Weights of a small mixture-of-experts language model, trained from scratch on English Wikipedia: 65M parameters, a sigmoid router.
Below are experts of layer 9 (counted from 0) of a mixture-of-experts language model. Rows are named router (the router's row for the expert) and show model dimensions 0-127. Each number is 128 + 24 x the weight over its row's rms, rounded and kept within 0 to 255. Numbers have three digits each.
After each expert's rows: a language model's description of what the expert responds to; "raises" lists some tokens whose logits its average output raises strongly, later layers aside. This comes from a sample of Wikipedia text that the model never trained on.

# expert 48
router:161112150129119168096080152162123134150150109123126130173143164164106185121143136152136122079123117096101079096121123134122150121135127080122103159116140171142149139135145090139145140135126115117124145095116088169132096146129102127145122095133145146150140088133084156155123109158108161119080138106118173144132156110148139101132161083152117095146133140065129114111116125129151135134143
It responds to: Later pieces inside proper names and foreign words, such as ur in MacArthur, asc in Damascus, as in Vaivasvata.
raises: "ep", "uc", "in"

# expert 59
router:143145140102117154129066154126127118138088123106147099129135144140136155103117189128126112104131156124124128086112122126147134124157157117092131136117079159121144119157176099159119173175109092147149104117134108166124124177172100099140140108080120137186133124092131124152138152140114118135087093118094139142136126105133118112107140085135128128141187114119144111094116125131122170151098
It responds to: Short word-start pieces like al in et al., dis, ex, co, inc, reg, mostly in citations and prefixed words.
raises: "-", "ap", ".", "or"

# expert 12
router:215148126119069123104094131176139120155107103103111126125102141133186152116135112121137118070104119099163093150125134092147113115122125124123137150134129155130118145152160092149118138176148115119136133083109124142099119157115103117146106132124141144141147119109081135184096136176148124168128123133128094123171128110125138146118160139135101149167138121074139122111137124162136133135107
It responds to: Newline tokens, especially right after a == section heading == or a title and short-description line opening an article.
raises: "==", "====", "General", "Location", "===", "Her"

# expert 29
router:158124147092109131089108166154151150150118099124119114136128165174137157143127155139099136103127129083105098122060110119148117088149108113132108158122121158176160121160154097137146128151124111133093141104144132144125110163135116104149164116092141131150156119101084151160084131160115135149115112109083130171145151103126120125123178099151112123141136080097125105103120119127127168161110
It responds to: Spaces in empty table cells and infobox fields, and prepositions like in, by, as inside place, credit or species lines.
raises: "usion", "itting", "ival", "inning", "aced", "ened"

# expert 51
router:148148161120113139109111151148141129160086101142116154122136146138141166130159153121068162107101134101136114120089090086162147099138103121133114147115093129147155122181149099137153114147146126130105160095151137148114130171140075122136137109092103126136143106102116136157112166140105113140139117105093139172156153122149145115102150096138122092145172100114083097118141114152153175140092
It responds to: Lone capital letters and digits in abbreviations, sequences and tables, like the J in geologic period strips, initials, party codes.
raises: "yl", "ran", "BI", "rian", " its", "ire"

# expert 33
router:183151166116115176133096137140124138166105103131106130134126163146147139102147157144132142097111145133105104097119076097125159113143131078122104159133117189163147131131148066181129142149131134098138136064141098143119130139108093144149154117118121123133138126125101126136147119134102174123088128091100163128148142083128131134107177131148125118149134120108117129102139092130171143125105
It responds to: Word pieces inside Scandinavian, Slavic and Germanic names, such as v in Løvland, ov in Bjelovar, av in København, plus Jr and Sr.
raises: "-", "ing", "up", " of", "–", "er"

# expert 56
router:139158121090122151146115152149134113150129097140147152147120148170148132113126140132078121087120126116165106165105070116153134077126123122102122159144115147128113139113149102155134129138119100123114139112143136150122112158105119113129141111100169121127145070098109142170084153145094127152124132094098117184154130102158135123103175101135153141130162114131140102044137093145143157123129
It responds to: Head nouns naming a type of work or facility after a modifier, such as radio station, television series, horror film, building.
raises: "==", ".", "===", ")."

# expert 20
router:141120112095083151095086114158159138144125117106109118129110155170164128143145175116104163125117124095140109133103087108129139097158127097166112156121079185176174143149139097146138121136094135126116139112154115135139087134140125127180143122107123115113197109137088176148116138133100141134118120088100132147145154128127148118139137121134132144142142100104155079099133123131130151153093
It responds to: Sentence-initial words like It, In, According, and pieces after a capital L such as Like and Lind, plus given names in lists.
raises: "on", "o", ":"

# expert 7
router:164115162127121136128075140167158138129128117086125114147160168191127184126133158129107096109120143095108097120115130118118094106113110098121095139145140188143105110171104095140137159156140103120141120090143085165145134153133118119163127124125137141146166104095064127173151104126107117135110129092127152146136172111132124079105142102126106120124162131128097126122129114132112142150126
It responds to: Vowel-heavy or accented pieces inside non-English names and technical words, such as Apal-ache-e, Tcha-ik-ovsky, methamp-het-amine, Leverkus-en.
raises: "n", "m", "er", "iv", "p"

# expert 38
router:169154160103100130134101140164146120152090109126144130153134137163130143135155152133087133097085135107105102136090109108143117102176099107134130170149133144130135154128150099154149127156131115148084110094128144162118102154101104134128110120104139149147143124113103173169100150132109166172140120110118125150150124069127140083114150092158113123150152110079122083086104116130146160145115
It responds to: Pipes after rank numbers at table-row starts, and colons after field labels like Order:, Pos:, plus words like first and version.
raises: " otherwise", "ning", "."

# expert 19
router:159125142109105153120099152162162134156098077115148142135151168164133155133164160154081133092144139120142086111094101095143122085144131098132104168123108158138142120147148106132134151169113101129109130082121122171115113163145088120140123115111111124151157100126101155154119115155102152158125108102096142161158146089128130107131157084130133135150158140107109091093135103141116169151149
It responds to: Newlines, commas, the and conjunctions plus first letters of words split into pieces, such as or, and, l-ady, gl-ucose.
raises: " losses", " winds", " respectively", ".;"

# expert 36
router:153125137105087187124111143148162101142105098121156138139123160140119153108138117112111152124133170092126132124077093123119120100162132098113094168126087154127136120174131120129137157169120116119133121102105150152111114172126103120158122080100155147161130121138102172142076167140104159137110102109119138139157130115127161108107146113108106115135165138102118129108132055135151167105109
It responds to: First pieces of longer words after articles, such as ex, inc, rec, dev, dis, res, as in devotion, incomplete, detention.
raises: "i", "on", "ri", "d"

# expert 25
router:137117154111100128135128132159182141127105111121137120160107123123128145133147149115110146091127132107107121146101095102152142115163115107096102139161124139125154102141142113134132157189100137113138124129119063131089051166111100167144138130123141125143133121131099158146108161155084138174097095124103139141171127089144162125098176116157152150168129121088115095116101116141109142121126
It responds to: Infinitive to and modal verbs after adjectives or verbs, such as difficult to, meant to, there will be, could, should.
raises: " have", " be", " include", " do"

# expert 17
router:147112150065100116125097131171127133170100121136133098130137138168107151129137150132085117103114139119151115136114131093169167057177143128077133148148095172127132105137158128123174134173130132127111154093118121153090112161140116130151122114069119114141168122122080159163121139155132109131145130104107107135140141095162142089136132122146132115137158151129139097103112106128112158137123
It responds to: Word pieces right after an initial S or s, such as S-em-ifinals, S-om-erset, S-ound-track, plus some digits and periods.
raises: "==", ":", ".", "-", " (", " and"

# expert 42
router:163134147094102160112097155162160142161106102119140114120122166159135149116166160122107142101117164109121103124086087090132127097158121115132107165123117152150149116162149089136158139169137104134079105083142127157128106165100087111150131113102129144145162109114094157167125114150108153150126117098100139152147138085128129105103150084150107132149151120108128105099109103136135165161132
It responds to: Pipes, periods, commas, semicolons and digits inside numeric tables and election results, plus sentence-ending punctuation like ). and ".
raises: "amic", "atives", "ived"

# expert 31
router:171146135111121163118074157129136107111092120108128116153147133155150141137188140135119135094116152136122106116115088112141128079153161110132100163157131187135138130132133092129162136136114143132141154081142118154117073169140103150134155090122100115113140100114114169130121127140124151132150138135122110184143119098134119110106160118158077104141130147065123087100106124146103156113130
It responds to: Plural suffixes closing nouns and names, such as -ers in Numbers and Huddersfield, -ents in Incumbents, -ations, -ies.
raises: " and", " from", " in", ",", " (", "."

# expert 13
router:152138132079085144141100168187165147128101103136142140158134134139117161104151147106093119093122166082120106109090133117116130112134117104131108168147126147167153102167132106130130153157133120098136125083136116168108110156122103127150119104098145138141144115107098176143127143098129159125134097112089137158146137080151116117117163094130145135161157129099101098099105107130113182144127
It responds to: Prepositions and possessives like with, to, for, by and after, often in titles or after a subject noun: Dancing with, Nowhere to Run.
raises: "hold", " a", " its", "als"

# expert 61
router:179137167099102156123079137159132118141115123132098105155124162212135131121138151143117121115111142091119116101130132110146085086164142108104087134118128181150155137146144079126180128148129140131116116075159148150142142155114100166124155118125139124129124129137102132154135120148115141142107128110078156148131146088139104127127147079138126073146138138092101135107118106150137149143111
It responds to: Mid-word pieces of Slavic and European place or club names, like ov in Plovdiv and Coventry, iv in Olivier, plus score dashes.
raises: "ur", "id", "ad", "il", "h", "-"

# expert 18
router:134127161106114139097116118134136129141078114138134129125132135141145170119142132119112131093098144073123126143075145100178130086149110098141119135155068164130151131137153114136194142156116133118089134121159110144088104163124116122133122109088141098149136105135108137153103134118139115158108133099103180178170135104101164129122139106130134100139144116072118100102123123156106138179124
It responds to: Lone space tokens placed before a number in tables, infoboxes and census or election data, such as area codes or ERA figures.
raises: "1", "2", "iv", "3", "9", "5"

# expert 14
router:143131133104112165117074141160159138134127108104116112167145146148141147141160151143120118100150113137153053157088108102176151107138136119156109153139124122137112126132122099128188159158105096143112155125134138153116117135121123138147137128115139111129150107111118144157118160165105155150108089096072105141155142061149121098119165102150132097177136086094129114118125101136112120127143
It responds to: Titles of office and election words in biographies, such as president, chairman, minister, appointed, elected, often after served as or was.
raises: ",", " of", " on", " and", ".", "-"

# expert 3
router:151135180090109150125084134165151116130136098099132122117143130173104167094140125138102171116151134138110118100120109114104142085130112107088124164131147153117108100147147081124136127145129116100123136088140103145089110151141086138133143076097107124177150125080126170168132106146101120152124104120143140141153123080161141108121158120155150134134156139137082133118124103147159147168161
It responds to: Interior word pieces of foreign names and Latinate words, like ol in Mussolini, ik in Bolshevik, el, ale, ek endings.
raises: "–", "-", " and"

# expert 34
router:175112139127092171107112119153120093153114093092109135139125175189119135115142121103117131113118152102126095112121117107157138103148103064101086148141142183163156130171135077155140129133103105127132147100160108148112066139102120129145154120108141131139141123154079166148127131107131162143156112102137135151128155088148150115102150103133115151123118126125107110106112095139139151153126
It responds to: The piece "and" closing words like Grand, Thousand, Havilland, plus proper nouns like Chevrolet and Toyota and building or tower.
raises: "er", "-", " of"

# expert 1
router:152140147108068177089095130159166151134135111115139112109123168160133124133141154123113146118159110118140133115116107106104145120159106079141091171142130192172163102149149082138163103150143118093128119087141147141147139142128122134149156121108103134124159115087093130148140141133101138109136138108116138159126147079127133112099120123143121130148134144127112076108127072170120168138103
It responds to: Mid-word pieces ending in consonant clusters inside personal surnames and foreign words, such as -end- in Mahendra, -hn in Kahn, -umb- in Baumbach.
raises: "-", "n", "ov", "id"

# expert 30
router:165114131081109157087094140142140142129140080119155131137144156152120170118162159128083130121107188089129104140120099117154136091132147093123114182118133171147125130134111102151114139141129130135121114082133147133123089173113114141116167108116154122162137140137117152132130127135106154119151085130128130145142124080127127116073144116130119132145124103082088105078136099135135171171164
It responds to: Head words of labels in sports, election and infobox data, such as Highest ranking, High jump, Silver medal, Turnout, Coordinates.
raises: " for", " in", ","

# expert 6
router:170125159105119126112072138140151101128125120081139115141171159190110159084132159155107142113125152147123105129117102107110123083143119136116105141146140176119107111156151110125119188172156095100131139106125084164097101149135123144159141108122103129127174112081083136150136104141122105150114125113134100137166134122155120110122123089101130123136149128124135111106095084136163150144143
It responds to: Word-internal fragments, often he, hen, che, el, let, after c-ending pieces like ic or ac, as in apartheid, niche, Michelin.
raises: ",", "-", "m", "."

# expert 8
router:141102175076081166111099137165182131126099068093165145175139143136124118123122154157068118113131176105144103150102119103109155098133128125151097171168097130180137114136110113122125131135112137130118148101184126131118125106137118107132124137130141122132138117114083140140107143133093174146118116120101120155167148099145124124125159135157147157126142111105144122101113114135108165150140
It responds to: Prepositions and inclusion verbs after a verb or comma, chiefly for, with, including, often in sports careers like played for or as.
raises: " a", " the", " an"